Below are experts of layer 5 (counted from 0) of a mixture-of-experts language model. Rows are named router (the router's row for the expert), up (a neuron's input weights, with its number), down (a neuron's output weights, with its number) and show model dimensions 0-159. Each number is 128 + 32 x the weight over its row's rms, rounded and kept within 0 to 255. Numbers have three digits each.
Before each expert's rows: a language model's description of what the expert responds to. This comes from a sample of Wikipedia text that the model never trained on.

# expert 29
What it handles: Sentence-ending periods, colons in titles and times (NCIS: Los Angeles, 1:43), slashes, opening quotes and math symbols in references.
router:160174081108121118098138117130147188117112107108134127107178091101124144137090165146117148083142108142156132095109153152120147123140115097160134067156132054112149083104088160104144124196074126080063180154130121131098098155126094169102120122116109151070142114153115151127234123127098166079135124188222135121095103146179122140143084100095115122083130113117119095103134174139149123118181115130094156101143159155110116194148126123164146229104128076064117072110165103139115082136094162
up0:135119107089149107164148093132151109192045189159104094131123134133188086104118175156145135161072152060181100157121101135119132138118100137091160125089098136142124129119159124176099065149119095087059133152117123145159176086155128168154172063116092111045053081155150119143106110114111164111048097176185181172106144184165079121136145122167108124141166128134112106164058100150128132105116104118114125142110142097143151132102140170146153174124111189172140168102102125132143144127140123
down0:124104120059110205125153192116110045131152137157124119086101167083160115153086142159082108127092151118077135158144053132153095163061110117105159100093132169039131177145084140137162135079086105118133119145181129108201136157097158151118081125128127123093142094088150184162166133108098145156137179094114158099155108174088091057129131148123124156088117137181171151163063115153106125102138106134149092117120153132076187125172119103131117140172106100114095138120124169125112139168094114
up1:166152152137142177100106119160116109195112064146171142157159172135165162190100196119172080116120187148107082102104162147127103124078115084113172138207170150148133152138157163096143169157096110135130201171085048113135141173158131138079128126176060127145122122167176197152171196130083094120078130161162156123105137121140125167162118146158117160116138099183187141154155114119146100150170111079156129109081140114149140095132094142149144116151135128097156175138089113139120140136104162
down1:110046165152128105107101163168168110187080132149103172095152139097037168121118107109063126148132179172048132118156122082119098169126103073161151151164073132139114104163135122181156067114186126089200082137105108112090148108129131092159135143155091100145143108124158091171100140108072126134086175126124124141137154152180143147139084122165095138157127136142160095159108092136105170122200150148171127097142104092172131149090149066160140057146135142074142121146148115111166100137134110
up2:143073113141141094082185136184140159099122104100071101145114130121120171075090084131112123095162099096195149169113175135077173117148115122092169126094148119060172124031134137146090108134082133108071082138142151181125085136111112100119154124147218099127104110132083146144113133076157096116135168183077152155126141105127141140084091114134141127103154131089084139156082186112155109096138114155090062067133124099153091090119191186106142126112140152078113112158124165133150146131087106
down2:156091167116177148104091148130176093122129131141136097152098166143122102093099081056115136082150064118111111086164077155139158115122148188141119150115107172094169142086087092143101151123073102107143141068123099130139070092109169118132120034103071119097108080109113161115133100149111141089129111140109113155160095107073068089144095194140187093075129092119111084165198146178143161186152109148138120089091137108160168143124151076118110133128159151121153152137105086167119118065083130
up3:178176139121166150161133106150099108124125154187192137144076139122131132047077200080084121152136161145114130100141195124150154093108130147111135098150165090124193118140143116149084147093105105131136083192113122166134133105117176136157056078118124152176113146187111134175126142110117107133140136145117127174089222107064134115140094164121141138119171175175093124161117217158161150123129131147123106137105147102181108151117168141166129138183181117111112080151150110139081081179133157
down3:108071163105105110160109066149057171104135129118070040223173077082091145162144145132210094162129102110180063143116111135114126144158114123126094093134108073179129120145124118138059130140108110183089147084138143122127112136124134177118114179144123146118124124104109165167188132146107123131157186129049107105116104141162138072103154144130131061146074156146146158083108111118108089098196149128070123105103099146124148108141162163108153130055118134165136138135139117150100151123114123
up4:131159130075119196120105104166171158160154151135207111088130108145168194125116135128121136187141122078135098067155135127156122061101115167163099119157106134054110100161154167107189114183149131118153130173130163150181114122149109086089119116143107108137107123129112092129102074165131124141073142158150111150142168135118112123133110147134179079171138149096145113122113118053095094177159134078107077165194199097088141073127092123144141112140178144118137124130145158183150134170055196
down4:189125139123146099081096134161141144121108175131109117158210119159140104117146121126153145088158140141113143139123144136190071123182128107099134143111122095217116122064102099118164132173109143137106178123191145161145079121106110182194147099061127102075139217088150166138143166080100110152127132105137153141125133172071128092189155098135128155114126169152102150124089143173150096110179104150073081121120154093120130091103096162118125182091136134108135086132211139107123108186171092
up5:070186143108115116130112148115163142174110164109174106123140152143123096113131131163091079161135118174144147089122161093124101089116109128107161160125126075149151083164078076159111080168102155113087133141182136131093113107089124136006157164113160080113141193131128136132147168088092126141145141129086121154085143147172128114132183097124113114130144091122135198161165133078081139149179111088098172143154113072146205150136148148118147136195122178161103087092152063154155160189136117
down5:172159127133075130086146163145128149101165126158108127142121132135108064163143151137172138123119134152168095130230186080095175078110111175143141097092178138142108086155143104114121073143115172115106151145085171107090125180142153154062107127106184163094117065204159105180158178093150125135158128178127111205148131120155134117091170102119083167086115115120152168147131173100145101093137157085173195151173107098133098133101137106099120140100151156070128132106153160086139131177132164

# expert 28
What it handles: Month names in dates and sport or event nouns like hockey, softball, Season, election, in sports results and political articles.
router:138139138098143119093139114115204171120155100165126060169166164091185176122104136052130136082180112129098110145067102146129104112154106060114165061119106118107185149058113148144160121104099085075072170150125073157160144135136089151130130108112119100107085128171132160114161126055138130122114086151137175151204151113107117138129115144107096148093143096137141057120102194102094151112208127146093163165140183178161107117110145153147119161121131139093138149123146119100143080183135137
up0:095153118069124172107149151170143157076147117134117115150091081142117143033116113141123115148141193101052114126181123135109123143122131081105160117095146095098113171180161184209124145184148091117118077136131197153171110101146072146129158151103143105073114110205108159116166147143105124091126130131142145138076125169078145136155150106119086137113141103062092109122129138102175104123099144153181107097109192169171155108142089156124114140145144102073169111133205141131160083119161174
down0:095148140102103112164075123095165078086110137208148117105154152109143082141113142067113109127127148092141099107139109173104096077161165142074126121129146101102144123107074190205112147167090155119129130158127094143181090078133113156104114192186167225157087113110125126116133180139117130062189115097062157072141086145125134092146116102115076118100118073106181142080127122113146108144117118077121121125174153143123137062114112152118095155149173152108134109087164160103114102163177114
up1:172094184155126065099175116105183132126199143167139109164086108103178115067137117140083105127193134112157139146084153117166107126118082115098140157110097121145183116097165127145160208112130166093162120113159094136161164091099155149142117156112091109136121089162099115178134103119194151178105094162110102079103098147095130148200170155138122124162119083141148068133091082098127116134135092147082079129149173094124120192136109181169156170115140154174127103141136079094103118199164114
down1:154117140112125140110148193179099115127096128083137208130148187168139107143191117125141098135129151118124149129165125164116156165078193125174133128122166164129172118149100181165087161119103091181105138150134201190175096187160118101106144136137117126214175128105125133150058078150174097198132100128173143155092110134176107089162107121074154105102132126156093093090086160156081106114147121087120174112096093165130141145155139079128111102141091098158137138107085163072109133081160119
up2:165129084116087162114114112105143070085174138214117096150139108129131134085076158126091108133115182143103149172079091084130190120148103112115177105137132095083128099129184117099123084179152155071104096109123124108102141170184179157086152185162146156136140170098143188149165133107154205131160105112124162178169087102122096155152152114093130097100048160119133097116111114156149141088159092167176137080154142143129151091129122145190108093082173101109129090143174127089141177127093129
down2:085155052165119146095101117076061142132118116083126165110153115190101139170108147115155115121129167214119060116121159068144138112164147097098145139144095135093174119097119130171153115101138170110155101117117181070126154127075113149118101126138138137112113162057117126143116133207104144117139100121137155141089154072109125139150115123129112054097094119108109092162181167126120163129113124133103134130149100098152190130080137176065099101144159104195202100052108123112061140097173132
up3:167116116061088147088125095139134175110146140152098149146108143163125160145124091147110199154126142100145097158146074138113111099121144087108174072090159151143190163080143165066087178165142098124122118099098142126188198101197073160134125102106181131121069130143143145134125125158094147122139111111175110131134157054102142127122124168132136172161154127095132114076120044112120175148116104128173198080164080158119168102127096112131226119168147143114112145089155117090095120117171125
down3:082099097102137118094134158170109140115187113131140148144125131091098091105111160117081098130139149113154162107110128125114107162112121110124143101144124114129102128084079177121076112094077155138167084109122179143192131207081102134099177110128147087150102119120184140137150117160128194138097120114098113140064091168138105155101124106158079134120161056113134111107227128117127145105081126097186081098112098027159133089148133109154168102175098089183069130143102153087147075063119137
up4:162167052155124063105154060177139140136169152164105113136131152138142167145177047104096125079132111104142184121135145047165135120087105130125132123125160159146136169088151088121143136107127145141166171140167116117117137103099061119163224130135049133110124109137104115065153139091132164132168096106149161109121170148151097151127111066117180165135091145134123178079081149152134116148151055129140148093149124126167069128137140150117130056151158167117147104148116143114165101127196173
down4:073181119140141141124137154080084110136126163133121084182130171125136135096119146133085181160105129084083135091069172151113118127210070111122120160137143131155147152130133122095160159151154107138148138067172099205119130131118105107198113092148128142085141137140105056083165151093134081112131143179084106118122133099109095157036194121112118159077155115140124123076125125115128125138116188136154135136161097137118124136156136181104195141117106158231030102143106120128143122150130108
up5:151178111109119119168163163104181107135125119087158142122135210086149144142106108117111061138103115153155185193174088160171098105093124125089129065116042145125077141179132109082139138102088190127101127078125178086102124141142112156089130164162154127159101069176081137136088096076137102113150144188172117177137103094123107126102158147112132111101134087154131088143125111119085103095141180096103095098111112165137083084061134120115107122085111122134139069113143157123173141188121068
down5:115171059177084159132101121126124185127123153171128093063099111125120167130113145157137167129061151071119107111103148105129176159128099098125161190137115142116178082158128114090127145119067161169201155096141139111144157070100204103091133139146110131122173166140143094081101120112129125173109121190120129119177135126141125125177136182155070174163169108133089118092102128112132105122139094070153158195060136123104196076139189157161141140143106094111127168152182111125083138103149155

# expert 39
What it handles: Final pieces completing abstract nouns, such as -ation, -ity, -age, -ive, and whole nouns like career, election, population, death.
router:132150125066145113113121126147186180147143092129120092153112190081154142083098109116139136154101132161073142131132083132175125176120127114096171101146086059036158169119108136130133232139111104103082171121140101163103133130076073151097177103160148155084110144152164202142120134139137156102136128116133151129180146103104137179140117128152128138157111089133097078079118117174104173110135086210097147175100158132140107157079169141119135154118180117056141136136149124129094069165168126
up0:144068115121081126126151141153157145155078070139164076166091191154146175125118129071101119161068098130080143127142133117124149125156101121147133107133116096143135157083167140109124120139035097133162181095177119106054125117154101141090090118133159187059106147136118143125182144133123144159124126118161065109179155129072138165152172149174112148089111129089126114133182106170087109127226090110130170178114115130162140157138126124136103193116202156118137112176117109142094182168152138
down0:159184116056122121111159171135101119078125066093113069110147145152092114167133093149176087118147090165157146120111158089089124150044123132069118123112141142077160134122085123137110110146125136162086115102110170134126070164197078107156117151091112106088199094134174144132151106135176094086090100170135135120174081068161168077161090139112115096114090171155124181072157117145097163149092141114146106107138101124143103118158145147110040153131160122113157102081116145096095070092110130
up1:208142142166125131123107054130159180204172114132134091175096126140185154089170165096126156199127122130123157087085136140121131146106107137155109058162109115070130170130116136163148169106081113074132156157171145109122145097096124110118178204097093131113120140153104077072165141132147161115146129098110140157118126102096132176118140075180139141137091156161154109099195091084207111105075117095112163150132108160177146125155159095145115137136173163081127197104100127112100126074132126
down1:169145131134126128141085131108180092155154168130112118127137119168172077157172097137169067061096172080135104074125105141170143148156164151119140175100165146109159169133114158134127178098162042126121160095114106141134131161174140146116179190119148160104166129157131045122094025114054170135137132151133162112139095072154154141136120087146170112146075118146143088127120114135146125151096129046178081144145122122124034112142131140094123118084145079136098126080153117111098145128107135
up2:132128192095133190075092050150159178128145145139121150157134145140150131130126094153122169094099126126154140119064120144120086118131145117142131094134133110113147149136114129150149127139157143140090103095121172077111134119079169078165085156111183147121107099120144140165157089158134139121119060164151175112113146171093082170134146138100151138218119129147103114074142179108098138092157141139195126173129106127162113156112175117152197250140155062145146136175092152117121194067177141
down2:104127142105161139137094211137126063125115175103122125130117086093061075113149153147116125127047160108176090132140120125153120084107199098136066149165102117139107194124134156114110193137092138160125137123192103118133144113130044110139129132183084065147154128105045153118125145130172162103076135133134128124140192123150199121140074204141144084078110154102129138135148115095132182118184077109108108127082093154134133093139165116121120106142162107155115138111159164149139088107174093
up3:130099190109109145114132091117206161095116087130156119129090128141101151136183066105107184161129119176132060163100094165106060157107135118135119113132116117065078169111108145089133153159180130106120146127146131189094167179133065080144152060094167181121128077155137192163132139135074113155116121171158132156088141083132132108114164153143171138155101155123143114082126166130105130136147045172126168114179153121106092085161171118094098150153154151140136172135124109092104061139145180
down3:138171084086103126104133157163077080066130154128103153182086095123169158073133127092127127116111162123122142109203145129087159143151092111168156167107125120120049111160093075139090148178052124150121099151137138126081114094150191132177119136100110076105140152109130105118131143124115132164121141162145100205105122155145096128120133111160196176082140160097168109129196151131149157076081106110133186079147139122069099123151148137139100137215085108124084161203100132098122141121120101
up4:150111113124069138126071171174145148144204090140168090090147129111079123121100106134102166150121118024073174145111093167087127076147175131153162141148081135074158090142089095121153100200109125148110133159122140159080115178114109141172142164112140173133123123114161116127167117092163188095142093139172184116157138091085119140105103119132133110139140103128082134175072118124129130202121102114114164152173129120180133150086140084086111117125076071061158106082130132100126093136067104
down4:110195147160156094126132158124086113035098110123117063122108235104131142127141132071102124099098056128096168142137099112092149161127099115115146140122146119119163146095132092152116158087116161171115075144127088111142128071185133177114151119135166170125079175066090175063134158120185127118138061162128130091127116183122130134113063140114137163105150131179167116122160105136118144107101118090171107131119106112179132105086102154164105120054078128153158096124124170080179113163130138
up5:124098152149140140103150147086172159086119116124132134141155097149130164105049123143144140153198121097148128152090085101162187147195133180139126177150071086129093109140156116143082115094115097111086142150092150109096181137204113152114162107160092157178155132112186144170113087148132132167103099079153187158127117198109135174190105154131093126132166078099088080106104133086148158117128067149108109186088128191227128170137149135150128117156147130140153139143133172165149102120113094
down5:075138205080173124096128090159082142191117144182201079136142083112118154126097173099158150115120114170082132110113105151074121105047067150161127133140156134076157112136171194126145158119140139078099136148077083111177120126169200162130130104092122115118071143123127113157123160077139090158150149206069112120113177119133106166147117119087054118106137075123133117159127185130148058142141138120101157106140141146125145138095133110142115108086172143135127133146070157092113120097161096